{
  "hidden_act": "swiglu",
  "moe_layers": [0, 1, 2, 3, 4, 5, 6, 7, 8],
  "routed_scale": 2.0,
  "balance_loss": 0.000897,
  "balance_bias": true,
  "init_std_router": 0.0151,
  "lr_router": 0.000662,
  "norm": "rmsnorm",
  "norm_eps": 1e-05,
  "optimizer": "soap_variant"
}
Below are experts of layer 4 (counted from 0) of a mixture-of-experts language model. Rows are named router (the router's row for the expert), gate (a neuron's input weights, with its number), up (a neuron's input weights, with its number), down (a neuron's output weights, with its number) and show model dimensions 0-223. Each number is 128 + 24 x the weight over its row's rms, rounded and kept within 0 to 255. Numbers have three digits each.
After each expert's rows: "comes before" lists some tokens at least twice as common just after its tokens as in all text; "mostly gets" lists some tokens that are sent to it at least half of the time. This comes from a sample of Wikipedia text that the model never trained on. Tokens count by the router's weight.

# expert 84
router:121141125141149173138135133143130146121136147124120135158153136121121133170148151126112136119092151148105103138130159117144113113162129125086095119155125115180121162129116129108147103125145147149119103123113152133159151115130107136156128100096137100114060075111142158134126108149116209121128125169128137134120096113083143142139119075106100102087129114110182177118121142139119125115097136169088087107105123154120134117166153108120106179137149125099169064107108090134128103147112145119143111122097100178159174143128134124093142117113132097123148165119107103182137128144128161137169127118160118172127137093121139110147150155134109120117121199139110156163134124138135104143116
gate0:150171159175156148122121143141103063168107162130123130138103120128107130114143116094137130093132153128140133108106159171143104129172126132119126092165169125141133111102124138107138105118176134072140083112166117158143159117093130112120096112157112111116125107138092116120167127111133173138162142147127101099124111140094161140110127125156118164124127140130151120133088139078122098128181151136146113133073158144156142136142122100150121133178105138135146126115146106125139122184172124139145138137118171134135118160100144084128138124170106095119108101165145094152096124140129170171102156172166148124110147133129171121130100163155145098136168113117124161088148101157141137113136
up0:161133122121162166109133153076108127093105107154147131081163075110083119092148125102124164109154138135118136099123163122096119117141075106078150112158109102139157115092186156126133129131133142090107121120125119111144128113084136115147173083121096141134080118116122064109138117132165153148108126138152166149157117099124120100144119112147094113121141139141131127140151124095109160153146111148124112121109095108122184111161128087128155125132117134159146143128132154130141085132120147129156109111093171112177107141135124101107072139123117118125183152135127119121126120151136133095097139124156103108120152134129085152112144163113143148087122139107164110114088147133108189123102
down0:140148160069151100107111131122147136157150111126130152136144092169133128132143113146110114113124127108143124127086104152148085127132087134136165145101106139086167116131137152141141129142172136113117118169113119153137099128152144130112139130102121131174090192130162133153180101104123152095093170204099139126122114153117078117137110121131144093181105101093095128120128087111113138150110120111114145108151135129108147113122136092136138171130151100080135159146128153105077094164149143128128152136110091153134152129167151133117153142088151136161169127110136052111097124110096139118092116131079135150138134135149143128094116118130130125120117081140136151098131119112094117119139
comes before: " ", "1", "3", "2", "4", "$"
mostly gets: "\": ", "Spacewatch ", "}{", "| "

# expert 40
router:139122150149117128124139134126124136110145106141094124158143117125139152203142127127106121091158197153104115126089118141110101123144137121138134118139120163179113125134112100102140123148110182112122107143110111152160118131129116144162078107098142143133095113161142131141120117127110135140178131214097157175104154103123158138092121108124104118115122159126165128129109128128142137094138130143108128124114123133100123149134150103064097133103168149104139111142068149125170049143071113135131094092105096153133162142116133125122150092122102115112187134115121116147135106116131091124122089130145116136131152102111143103142136120155100130149138162143107101163108117170127111087116
gate0:118126127134155155126146118134115151114138128165116098099126142158143139091092139161167093121149149156164123132149107121162129133155143086137131162145117120122137162151081116101136146126083135109109162152092108105165111134142121118142106124103137120115104168090123144167097151131102072162121117160108152139089170121153158152101151137083105084112142136119141090118117131101126152084110110131127106162175058107124101134095123109138155154146140147128135110108099117145109143111139106110129165136105117118105121086126132114132113117117117099168135111132087135100138173141130122140110134118104118157120113144102078134121126133112098112137108111172058128161125084183099173147180
up0:061169132113107114118112104098083129108143120169092119080106150152136130093113061139140162098150156120135104108126100136122149155135146149116137133180141106129142123135087109149129140120071111096113150135176117145150093113115162165121123150109116079173149110109114099131115158092109138163141116110138104138116159109131151189122099104145104106171175157136150138128159096098128130131122154154130100135141116121100149121110138135130121120080124167127143107122104126159105128108135135143146154104152125157100071120141127116127100099133145118138158131148118114188130142103128077151135145139109130106101134119127116113099129097181108159123104164130085156152091137144154115113158
down0:129107182141129128099138132134172162156113147091133143111135170135088141120149080078084102164103175160119109121128155149111144163144142117160128163126121086125128159131158137146171142145155131062151137141128129158133181144138160118142102109145116101158149161122100120098143100165138126158126092176153110159160132120131145121178174148117118130080130142114115142107119151064123133126098153124138098118112183101160151163119158129174127104129123123094118114114106152111151125107141113129108118149141179148142105119127158112111128177121141108130181101123145087166099129106112134129107124145149117174116141111121152106151091095121126124121138132138120112107107151119148111121106
comes before: "s ", "ing ", "s", ", ", "ed ", "ers "
mostly gets: "back", "play", "film", "list", "School", "head"

# expert 57
router:098131155167137103139139108133140131129171113127080094149132095114142155150136121127117115136153140206129147100139112128104125119104133127126128108125129149186138116109127111127115146104153145131120100175103111154160161122122111141123067110104131107136100104152126128118119112159104140143142121166115175134133121071148172141143106156068116091093132108101135126089084129129109116094096122165108113137123139143112119157136133092116095148076144102082154102124115122107172065153116117128115111125115113152134166154110126130118121095104119141119182129086125126150126127117158153103119125138137080122106104105121130080159127164127058137077143156117139151143117146121105100099155
gate0:142144166108124079099104123126164129152161118121141134095106132145119087127119160110132117134074152131137116091164097130121131129120103115153083118096109124083144096123113133140162127107120153137156121151114147122111108128129142182115118111125159113105102132182103137085082106116103129138124101165113126169115077110121115123108104167151138077143135123098173146145146090112149144138097119178120107144148178141108119171121148107128149148081115161126100118115109105127136145117109118150138117122141157124152127108105121133103180137137177136103176135103137176129083125198151116140163130150180091112137126116096103090102107120161128142150117115153107129093097141135116145156128
up0:164159140130120080090142151103125125126126140109166116099106123133189099127109149155134119122118117101092153116160108120105170093136136110127083137108147117133164107120125140155121148118118129121168139124113143139132158135125060157112160115164152141126100141112110134098106123121122178127107116116094108133105129116095125124153120226140137116148158110141125174139129147104149149114113128152127150103128179133123084119149098116133149174164093177149121111098081080154132123107108107158184132107141129107127095119086124092106165129143145128147127116106137177138119141144114123157137089156169123106133126151099108113105172148151107124138189156123131155124151092121122123129141
down0:118130127116155099139154094116147130090163127125108143103094137112113100101129083126134134119107133159148160094108133135130087146141089133130150124155125148129096143163144150157130135170199122127112145162121097115182132103162128146110126146126141155144123114110117084139107101139107134124150094152140120122121107133120129106106119167093111138119142180144141155080130144115140055135084153117129103159141119135132098109127146137156138083074116181164091155104136104152147121135107121127090099119066126121144101114094103160118131130206146107129136106150099113126092121140103071153093109113097153126121139106099128100122127175133113147111150165101118098140130119115152156128122
comes before: ", ", ". ", ".", "'", "-", "s"
mostly gets: "season", "time", "However", "years", "year", "game"

# expert 11
router:099105154159167106117116141128133158103171094128099143169098137145159153146122130132099141120145159135090142134112125126148136122118145148123123140120149117157126128114127097109111143125140151134111111138137112162177149129103131159137120105114132131175094106116114161148145124160115136137142146189107147131133089112163171136116095150108108116114152139096150117100115144128125163122125117138135113116093127138108119175156166119105118131107177127093179092104128109099162032211113119170123126111130120144112155129106131135095121109102095134106171154090138108167116106136151137107171146104157084147125110120108143102174137137137099111098167173137130121154109164096102141133149
gate0:096127158125116106154102153145133081102151139099135119125136121133134192149137099096140157144095118140144173132092138164127074096108177145119164140119106131147154133143148151164117180143185110107114143129130155100132125157099102140124107127100123162089117149103185117163108135129137133133115102066147164112171108149131100155141127120154112119148125120147147126167147108113079120123125121151121088121135113129142140096115150109115120184130109131107118129142139098127096141192107112116113144118097136132153094116120129174113139167079139148189124147142135094123129158124109125172169156143075139124128124111149084112119152113135129121123125152126190159150130089115128140132128
up0:168129136104102191104141165083088112106141151153117159132108149149140092107117133129115093102168116118125111102155102123123200104172126108102112159143152104151127112107141127116159099105116173136111143132148088132103123093098155122129113111150148115136109139082124131113121141148119139165108112158142108128111107115107142143138139146122126143122106134123114163127124155139118131108139143090111161155116151097125138134121132120170146121153121130151126109136105181128134165127131138147126126155105103140049127101126148078109097108122112078138081141172099182125142174114123156162095145096179154118119142159124136155085095155089136090176112107117115138130113174136131120163129
down0:108104132135143134151138116082146161147142110127150138121171116150095158151083127102152103135120110113124123132133099123172110170148163116101082114143148090121120120090091112165135120122077142163156038130088153155077084130120131134134112112152113139149145126114150162121072127129119177139164116101150142138114137104110116109142100083102156119136189108128152100112090098126132109137179130131113110119150146129129116099147135125105112117132115063102120134148106112120147155122158099115118128152128131133128175161081122109151146101133128118118133150116104123156146136144095151127180138104122153086143136112145118168108136159150093096149104098160138110126154111169123127145137
comes before: ", ", "\n", ". ", ": ", ".", "=="
mostly gets: "States", "County", "History", "information", "City", "York"

# expert 33
router:117117157182146134123110137139139126132146146121103114114144086119139124156137125119126135160103174144125123142108124098129101117133139125108119102152132128163133131128141136106116133161132142167089082134121139143179180114099129172142066093113150135157128120131121118157115096167136160142143097139082182137099094122123172141108095120072096126139124126085136170121120124106152153118158136128141142145095109131107119159154147093126101137090110143114163042136104138119140118150125150163143093137166085155133143144133146127073125107118095115129127163134131112148136113100142145147177118117146101171149134146132144079167155130113117146068139177119130138160083128138122099121141
gate0:138143118130094130114140128133165092150167102137145124110150122119138080152086177121143133116100135104131173138163130146173086111149165167097115158131130184089143103166156124144143094155104145134162114125123105135105158119134086170106131166092102113125161141145117186135138124114119139129166167113152100082138138158082136205105135114120119096134087140083128119133116128113126105152110111124123121181129115102144132142143113140118132127078078125078141120168097105172122165118138086097145134145121139113121132161115117128113168126130164116123150120097109135134144108161126105124140088147153130119120110170125169121080122136141103125135135152141128131159133143109083120124136
up0:128090151110071157123129109087139142096112152137132124112151101085153093128147163132118142132145120110135093090142125128124103090143114142111113133120105126078123131146135091160123136131112136154161150121107177130135082113143120145168121117135104090108156107116137092118123151120109106121171168121144144149110126115125117146136134153116115153109119158129080146145163165137107107109093122115115114153101163111161108159125120112145183114092124109084104146139061168122119144125123107137121121128099123105119129129129133130108186138132099150115133087125115129164112127140136137132112182130115148114120068117110139140085124126139132108158165091105160067122103121166038134083155
down0:154154125129136128098111093123122106140136129130136139109174091143104122117157126109119167165164111142133070103148134108132134114120127131172130100132184104152145097186063128125069141156137126114105119138140131124114155092109139160079116120161147095132144140131137143150131117152111126115156115119139156122114155156141154157122121112140195150135110128103131115120158154163143143106164152163142113132162106115114103147094117140131188149123110103113151155110089147095106166160128079122110157135092113152145121142141132125171084170136124122102164117100122167197133147149140120121159137117098077119129128116091125145140145152148143106098105129096114130133076107131114131170136
comes before: "| ", "|", "tick", "—; ", ":", "· "
mostly gets: "MPC ", "Yes ", "Clay ", "Nominated ", "ESP ", "Hard "

# expert 41
router:111151144172131154128106159138137114146135144136115147123139127130132119155123131118130151149122133127077107155064110094141137114134191138066121148187112137156142133129124118136128143137129172123107139093138148094154144142091114176181140111124158113158124123103122110184136148153118169127152113142090138143125109129104155134122107119117112131122125120143160129108146139112141169114144119145157135155128102121116123210124132109065147123075116146111171048113096100118123112143117158155127091114142121149095138138121134167118112086108056126109122158109130101161114111121140135129180127110150130177122121114105147114138130154104128122123132180165091134138094131135126140107141
gate0:123129109102143116130085101108152117146129150101145124150144076115109147068106134139110105142117127153125167103115108209123146142160115146148158106103147121117112133163124138137119163108128128148157135119123148171130120120119130147128099108124118082107079139138132116119166117109150134142168161138185138145079120110121125128104092181128117105120124146164101160142125133104112087118096126137094099089142095134095172088065166079119124164108139119098101144146154132104150149129149105162125122132142139120103119142108120151116093118113139123137141095124162102130134145099136136184100146143097119093131111114178104118151096092133114098114114101119112127167191117142164100136132
up0:126120124103102123102156130125164135147119138119150123161090156162126136106178129122130162099171108119151121085156145157089115105146083086152142113085121173104143099112141155135136105167155114141106134118140119109152144129137127104083114110142132141069129093152132133102167091144147087108143086176124093102121104122156088110114088151161165080132143118104176118121129116142092137175144187137146124126103140111136162108158159091086126106157120181115093181137130132098165131154142151122135117114123120121138100128119138152184134110138162170110140123104132143108121114109134120126136104151158145103152130106156119120128150143122104114129119153125121134110143126129124113093063
down0:081120188119159116132131144116127115113146141106153119141135107137134155111094138120137109161153111125174124160143112106130131178163130106132171112088082122132089113124113148134127089137121101113184137160103105135154165110119124098091093115096181090126130122095068161132152112139134143114117173135134148114100085111129164126103100106138061150157085116115157162128119101107136140117139107125120129133129129145136120074157156112103117128164115142134151136150158134112140118117135158155131114192166154149107125083088146138095092116119150114115155065140148130111106152062138144160128171148139135128127116124129154116142144122097127118150156139111138112166144099144118112129116
comes before: "| ", "(", "K", "City ", "B", "State "
mostly gets: "Clay ", "ville ", "Diego ", "Angeles ", "Philadelphia ", "Kitt "

# expert 54
router:121119144137123122148115119154105151127141111122121149127141070133150137166133159130104163127113166180114115130090119123140112099130181153108122145103131149159119128095115094093154174171125121191123105132112131123155129123097101140131129108121170107152116142152144119145106099159147188112125120151081130117119077119119147137123128102121124118074111128109174156115124138104132137084136131101096142150122112085095091175132116090108109153128148136118149092110133143092129101120131112148108129117141120145125152140127172152101124127126080106133171165140147141140136097103121178140192106109164136156111126134116131099162142175117090081078141143150118136161074120158130147138109
gate1:120122161131097122142115109130144122173139141168138066100116123113151115139117154136095152120108156107180130125089099133142120123180104162109115073145088139166159126128106102155140182137158095155107136116149163092113111113101103149159062078098102135133115157086151149113141122119110148123153117106130149137149134124103111143133135121149106158134068159152138140161109134093153110147123126161126094112129150142104103139148093117142130133120119078112160143123120116110105129121096115160123112122137148157102112134128158148133128131134148113133140100117129135121147087123174141203088128132137139116129129103139123165144116183140118172070095147115110143074129123108109134099160
up1:118142123132113108130121159140133118117145115170181094149116130102153132076091144131126052145139153133113129120098103103137118143175091159095148108120125104141155121122084136110122141166148131166146164099108117119164107124126131139151103127139107131152104125152116105149146116120116099132180127072142142161096134052122194134122188155157132160118120155148112117118065141127147153118136113128156091149111119122113123095131138184132141134102092103127120134171117118141110126129137082120132112140166152138112180138139157114144122176139113121149146127122154097117142112148151123136075115090087131135161120103133087105133130128141130132133104138145143124076114104105075140135137
down1:132158129054145127146123131141095151168180097150148155122116137102101119173158086086124139129140129083156136120109126128105102098136148119087150121118157125129140115090119131119151052157130103188133099108118106167099117108122124123124090120138102107116147099148130135112158131146137145146130132112201114147138137092115144125127114094147109138132126138158110147135102135168113100102139126149092135163158079100098116133145164093147122131141159091111121132126155121081088166135162083155103121121136169150175126137109112112123171102103124117141098131175161170134164112125108123149123132119143146087141141123124143129131144116167115117129119100134111137158111125145080142116082
comes before: "| ", "|", "(", "/ ", "km ", "km"
mostly gets: "30 ", "50 ", "10 ", "31 ", "26 ", "27 "

# expert 67
router:130149149157077144099170117149117130126164126159095142150089066114129113153143141110129129113111160106127088108110120141102147088154159136091092123144119130140135117116113072094163142112131127172106077149130169110147173069126109119123122095109121119131102121118162127127103089132135145137145131142126155147134105101145124134090104118124099081099142104102153150134057113110140125102147117159136118087069131123139157198152121129101116165108168145107122110127064135112118102116098134125098139106137115123123133137117159137091103102114124099106142155128158097152117103119121161177137120138156129153107109083128130118187126137121105139111138142121133124129113151170102122127135
gate0:092140141118119119093167151102070127143155156088150137126105118111156134141158134102143084171189163134093109110125140156133131158179139119102134182138121129100148122154135174103116111118111134105115125137134110109099105089124130102182107137124162163137140109144153098122132131148136123099092087119118111093107127112102119128158130136154148111151163140126167156107081155163103135134075153131100125116120160099152167156169116151139108125141125126159121136138160120106121094169092111166096127131097163116090134065120151111106102135126116161122169136097151161156126128159104118133138136132106134141117073103108107113136127108135111149156131108127114098093135146112118134162078
up0:112115142170071127111152150143105142163126114117103104144145138120118175124094114127114154161119154103149125124124138158121118182127137132102153129144119139090166118121113146104114150120146115091146101150103114102115128114102136118149082111112118143106150134156132145131145167154126084104125098109078138115113157110135133180160130119123117132125129134162148172146138157140102107174120139152122141134152159107145118140116146158161157142090157128131146144116146149168192115095074096155083116135113168121114086111156123128151125112129114192148106162133171165200096114129082105134122131116132135153115108096125094125062121122139157160123155166123121110129113145140103153148095
down0:107096155104148137098138127138118151113146154121186099136101140087131096160132150075146138148172135062127128163109154161154149173167143118151146154115132154069105124141142132130118137087103170114126133130129135170095118119118095125091081148140136163113160115137139145121104147148127152122119087100124108110115133101119107112155134159155110113133113121145156155099097119092125143149112147118110138091102135148131144115119123132117130139149129148157147123135144146090149108138129172114120123154092127131097127107105197147114115108175085138150119093118170179148130106073121129176109131098060117132130110100127136156161110091144134135150118160151123149107152150103122127142081
comes before: "the ", "to ", "that ", "a ", "in ", "his "
mostly gets: "took ", "moved ", "gave ", "returned ", "worked ", "provide "

# expert 127
router:127125139161131108078145134130140111133189132130118135113117076145149118134108147100131130127131126133104097110123119088139101105090138123120123161175167108147154138130127085138166122107151150136132119113117159116155140101120125106133125114105171110125109079126156146151117101147090144104136156183100124121090104076145143141155083113100096121124145131098139134122128123126133149114120145132131129100086140131142148151137133107112092148102127154099157096143119121135165063167111137153101074102123154143109121140116118140125138103062063114127185124092126120159111119159135173110146136131136134197138089123112151081135105134150100132084132184151104139114109160102121115118149
gate0:141094208136169135119138122211150106112158149121131188104101102141105125113115128144114109150097098150091159111133129108166122151093115125137117123132122108127147131137096136109122139138106142153136133079116116136127125118133088098129101136123169137132099110111153136124136124181122104108175173104134089060145124085088111155126149138106109131118116140135108148076105115138142154110127122125139157167160151133131158117167134126139133130131114146139113088161106069152121136142151114136109118134142152114169113148170144163159125167135139136169126143134127148111118139162139107109130147096141114094124124170141141126134156113116040144099125090092104160125119123155109155125143
up0:150107185111132112136137160128156151122149119139170138159133133125169141120090117113112146123113154113169141109133177102128089190116099141150094099168117177126155144140121091105144141168120143167093114094124121136104098133075115104106103121115133103150171135103146146124123132122153112112104091129090118129094128097110098158161114136102109099150165181140125121159129096134104173145118132153131144112095145125167158094092156117142175154113083115098111105141117098093131106156167084127126126138118117134155117186146127110146099099164109118090104126117131137156119106166137103119168176133107122125131114111132093114096105136127133132146135114160127151145087124123116143102161
down0:128118102106134102126113155132132128164176123090124088149099151148186181170145142129107102122142103112128157133110149129115139103091079168127122106149126083131073178140120132153150085105077136156129171148184161153162100153150095143144120114115113165124147164133140094149155124147146136151132103115135090122112108128129148112137117149127125113132137145166125144124104134106124111136104146133104128138087125110121130129112127135162177120103115144117094135131114139096166095128161137117106115131182125139144089117101087068102185136155109130127172131106157121159107138130081145092116100112124106102143155152098122140116139151117152109158147093141111104128178118145126121166147
comes before: ", ", ". ", "\n", "-", "'", "\" "
mostly gets: "ae", "ale", "ane", "ina", "ville", "ana"

# expert 72
router:154142170136138091109127123140146122128110101155052145111123086123126137139129165112136140149107148140126128121120122119138117138087132111118074118160141120124127136139101083147107144152123135174084101123127140107171135140136104165154111107076140125135114130146135135148110136152132139149154109138116147148123144115104096141081098111133129103089144132157168179089112099125114127133094116149143141138082145128142169196141136108118110166087144159078184104164082132120127094157150166189148094131133134136108144125134137155072135107127136131150158130136146130151152134148150134154120125087189128181100137122118123099137148128129132129129132140150093096147073144131123089129101
gate0:141130132121154120119135136121180100143148104164131136088130131138131082168119141154133087157141151138129135095093074141128154111145156129120161133152099091110143152065117164137144102148124155129115113119086158110121091097126181135133134163135153139192108169149132132112092139142085114143070119144139152130094130137095110135115129182112106136141152108135078177147154169137085128130081132134134134152147127125154120146173149125155168122121160152096091120160132147106093114135123090142127093128112151141136129131111138167139154173113153133100142115145122112115124141178082166121159157101183114124121139143139097132144154121144166150122151150130112115153115115159138111132142
up0:096167135139147168115126163154112109138131162084147134168158145081144152069159138111135112110105127097156149171163135152111123150144130159129125156121115141157110116180093144093118108123157106143167129126167142089106138141145077127193108104087153133112150124081163103131117108120153147132163174116114114138142145139179119111119108107154105129144132160121135152107108122095113151107161125121125141137141145089144142095066096099124088135140128138138140158110103105131102151094132118108077160091161142126086127121122126124120130095141129134128111117106088136130115147104117141153115125135081087142152126125156147125108174112083140101130107122132089079168124134115115105117142
down0:126167136111108113107139133147120154153122127113147134118109106109187188138145143108140133111121156113129120102148088128152105090133158146149089151134138143134110129113135125079110157135113108118139109129121152141139117132115112106118103112157148098120157107079156156134135114147113145070151084096122101116127116154153151152149118165166105131118127108135137123144160113134140114163099176175134133099176175079072108123138127111119118173125084148118138135119139102108085063108079137154118104102116110136159157152125181102102159100132106134132083122138161189134161129122096149161125122149134121144167122149178126105115119111100101151134142115151128099086150126144126131162119
comes before: "a ", "also ", "was ", "in ", "the ", "been "
mostly gets: "was ", "been ", "has ", "became ", "being ", "were "

# expert 70
router:129155169128145151131130106172126138140150136137097126141105051134119102110072148162104141066097148131101136137129147096109083131142132139116103125110143138137120149175126113165131107118122150151125115104118161102181147117103091156132154064110150113151108128142116136139101153141124146188128106176074129177126128104118154143112124128103097094112147125119137158121097157140143155105106120159138120131113134129130113165154100118104122167104167147065212128101090110136127114142112108167134108142121109135125170120097139130126132092136127090091138158122131148148124134121125171164131124139150101144121121155132150105122158173122120130147118138158127136134094130158119099096142
gate0:139103125153170118128105116147102163113108124155120136095089146140131142099112127164175143095158167124107119140139106160129043133184156158130150119145160144112130150169152153166135120104141121118126124083104121118128129116112121133115126134139116118134131135124172158120126147141090155153138142128132132170099119142140121138145146134138140103085122150134119157081101096146117135164142103154156108137118148135107099110162090145084166102152149122112141102127119136110096171144100164117100118119127130156100142141105152094132107075166126108118127164124131076138148152118071152167128131147095152123167108180168129083134167119144156137156141133147178114110091140129112166089130
up0:126166142111113123122154138137132103166162142138117109160153087092164112132112126110101147115071135168120145127097149080118169156080086115085123122099092126150140131094079089134129140148140133138139141130159130144156136132109120155157137076106142116114100102145050109169127113127157116121134082144117130109155097110134141130118122151115100124142127106131143116134158158103180130072103146130090147115145112104157138159139149087165134201116149125137155140106100106148148117127114088150182123142110134099123143098156109134105124162096146128127137126129118166118126117154158104126122123121164106130121116086085149119119101162131081135116105144099082163160132129129132126137116
down0:117161106179122104067096142145121123074094100112131130132154148135143134108144157097150131128173132100140128143127133172164117068107147160135160107142130161116092140155133124116123150127096148117114111130118150145103132062137115087125116170148147116088119161062149124106146131155098146129141090075143151080129120127120092133119107128118098106141069127103161107144125105105109132159175116105134128114155132166101117088101157135099122121096127148135118108128140165129093138119109161099109132094168139181127096155134153123147100103121107150132145139115118109095165119117107162132115130156108113162150135125136088137131146129111144122124150148139155161085088138123134165144157
comes before: "be ", "been ", "the ", "was ", "have ", "not "
mostly gets: "who ", "has ", "have ", "would ", "they ", "may "

# expert 81
router:094115139162119101096153119158123151142119097113095117119142123110158121139151160095100129088091173164100110134113133122108121104128147148070128107136145167139145104137150095132141130116094132150093094124096129150168164128126111152151127117112134133137103112138118160130124125140135214143153130169095129139091127116110145157114118091127109145091115085087131174090121123166095137082116131156118118125117128107135128197135113078112098137078140125063150066144116120097146107159143128119133069115099123136100158136116169164105133105140110110127157137133129103138132127126162168135148143140122105137109115086123153102140156147147113111120147161120118121134090143113133098127159
gate0:113124157138172112130134134141137125116114127142101128123081143102109107088103143143117142099100144103126135122157107087161156135117094143152154102162139107168150106093132101135152097094120118201107096101134111110120129112081135131114103155145184101130112197115130123144090100135138160125142116111127102153125152163110151077123133156107130136144120134119145149121140066098174159110103154129100140101153116065122116150139091118140133110126153114150148117127121158127131147113154119134070121103121133138150117160145163128129132104131131147101119094139106104119135160190169134130110146132138153127111135121060133127092150149060145094153150139172133139106125131132130172113137
up0:128159145139153098090150141118142132114099130145109124111137131126120091112108136118086114115097128134125124118123144074129177140110111150156162120138138115157125078090143067119170101094095130170122101098104089105152128103132111127107098153145175101104106165108110121136110117171136159137143111118130104141101171160117171094162146140098136145128147120148136154111124097096134180092116155118092098084141133077150154159123132117167108116126145141112154117159110141115155129113136115094097106094116164124159131121132152140114127124168122135117158117121124077135139150167179128124108122121128159136087102117062122134124139166076156114151146121184132158102122124152137157130138
down0:124141053104119136174122111102161106139126098142139140093138133141121132135079109142122101124132117121111115134125106140135145166135159162103150158123143141087134081157151125119122096101118127144126110083101100138144148131128179170128128106140139162102145196166108134126143129110127115130139119092151186113106166132123080132121118117139126104118125112110132137129089095124159099148088130123144085065131150112116158107098123128135128128142143158126169093143118133130125115108140133120082115139092137125142116130116141130166147159124147126137095119098103120164133115081114184129104112127133164110086148146105112108157115087140166109139123075147182100181155143099124180149101
comes before: "- ", "| ", "\n", "|---|---|---|---", "===", "|---|---|---|---|---|---|"
mostly gets: "\n", "\n    ", "\n  "

# expert 42
router:097115156124122107133125100149123130170141103114125138107119106143149116146115143126107149130139139162089079116121141140129136098105160145080081135135104129137146149116128117143133146137127173169119111117149160141171129131089130155173115125110145125127098137172128139102105081176119182110167125144100109135133096138104151141106110105091116120081157122133135135108129116103143129114134126139141157110114134133101105201121145106098156153116126132086147064117125124137136098158146096173129129131103119150110161125129117148128125132111065099111149161128161104195111122127105131110177133129174108166100116121116144117177127183158108121098120184154107108116113111174102116103127
gate1:113097159122113127134144157128141090178145136135139164149091108139121153134162104143097161085110108159076146108113146191121114128154136112070118115121131112130111116131152085117088149146156141168134124096116114165140095150116124133140149106089136115068125123134169139112080136115128167156099132092120137141140124151138154107081124109145115124140109144092104150135109121135148145110091125145121149177129099120106106110095166065124103120201145146122113085130126133121135096167121085157143121165118121103105107141135127135076127103146131106114145139109126102149137111112091125131160131121101089129138139108114114137143115126161123125151133146143191065117119139167159155124118
up1:157154137104123127121154117142074133101117130109104113152149122136110141163125106126140090141138158171152095144153125125116107150122137111120149198110137132100098142148149159136099115140118096130138113098132134111148149069111108093103128139159176156121119113135098089145131136140135136058127113126163148146114135075155153118200146136133107149076149127144150154102118148130136117114119070095099146099118158155116180148147116169134167131126110125150136147163128119131139154152152157103167164097117111127176103138117111138081126107108097129126124121134160123091153151093148051134128101131130125108102147116099132139155107172162140124130149132126087134142154114118100137139117
down1:103153113135133164139145102140137155176133117147147143104121105156140146138148096136151104154155131108114091148094102163107152140110112110085122150123120160088140110134150129188122108137131154123132134122097146096123095112136155128167099138120127131130103135148155104132122111172140182151124135109115147088106179150127105075164121139146130116166108116166103166075108121106124137127131139149169160138120120101102131172094126107113134172132124126095098132162137119154134143112109136090082131136119142139114086184151115108147143121116108127122124122150155127159177122115133129137108158133130135106085142141148141158146063087116102091150103150132098154115153124107056155121072
comes before: "| ", "(", "and ", "– ", "in ", "="
mostly gets: "Mexico ", "France ", "Paris ", "London ", "burg ", "Norway "

# expert 50
router:143098171164134112105117146157136148123142096156127120133134096150149136183118153106125115122147139140098109131109121123112138117097144155120161139129133132172156111118157103148130152107147162141112134154127139132150140087113089136126130088110130120169096117140119111115137129146098165101142173215093118152162141092117122135125089119106116121081090125104143159143089137099115135081148135143115153103110137128134104171139131081096135161117126167102156129114137121119147061134108118128086090139144076126159189144106113143131167122083119124132190134116140113135124123120107150177133111135136131172136106105092087058137125117127106102122143164145145133152122130109139114124126
gate0:082117126106139092127136134101108144136072125145130072120109111108136128163121151144098105141108146149122125099087153129140133188129112150101131134141184144113102089139140134121106134137119165161141154120148133142152136168109102107127134126079143152112135091115156128154133135126125107144120148132120176082102142163152128199112118149155141162094142097122140097081126113111164128142113147106107131154132130135149106122165121124063113145127129107132141128168161115119156103165150103129080144125111100156147128117144129110160149112110160085135140138158155086119126152116090134110145074170128081145100174126135086101152154125125114144126123114116147159187104153131155126085133
up0:125109136154116141151159091129124149163164179141143127124104154141097151129126167160132158181156089124142181169153121129160086079133114112104108121097121145096136146128156138115163175193173108130087106136133140121100094103159134124105157133151134115147110132110138116120113122126147160112128135200086109141111117121100138126152107107119153129133152152134146136132152113158091152087115150161175144133131120124112105128101160143144137132145108117083126148112148095141130143093165121164136133115119142133112115131129135109111093155109177149134112166122148089110107147133170139128152143085120128159091085141092112124098091142146136148125150149131139117076158137171093121163148
down0:155116109071122137138125185076199144109128091133115159156145107094082154136143130132156106155106097166155175133158156115110098073125128129097118128139105147134087169108086166107098125116194120128135165141147159124161125130111112131133135158121181063134139171102094116172124118152106137137128119149135119103126136126137091087097110097107135155139099096120161109158149138133128093112107118145126152124129142124149133119103109075134125123119119112138089117166152141118121148124141155168140095132155126114139123153111120131108140173100137111156077130151111129131181109149138127109137125095163123138108128170139122099101112103121116108132133129101144141096122123129107161113120
comes before: ", ", ". ", ".", "ing ", "\" ", "ed"
mostly gets: "enz", "ones", "ness", "opter", "opportun", "ted"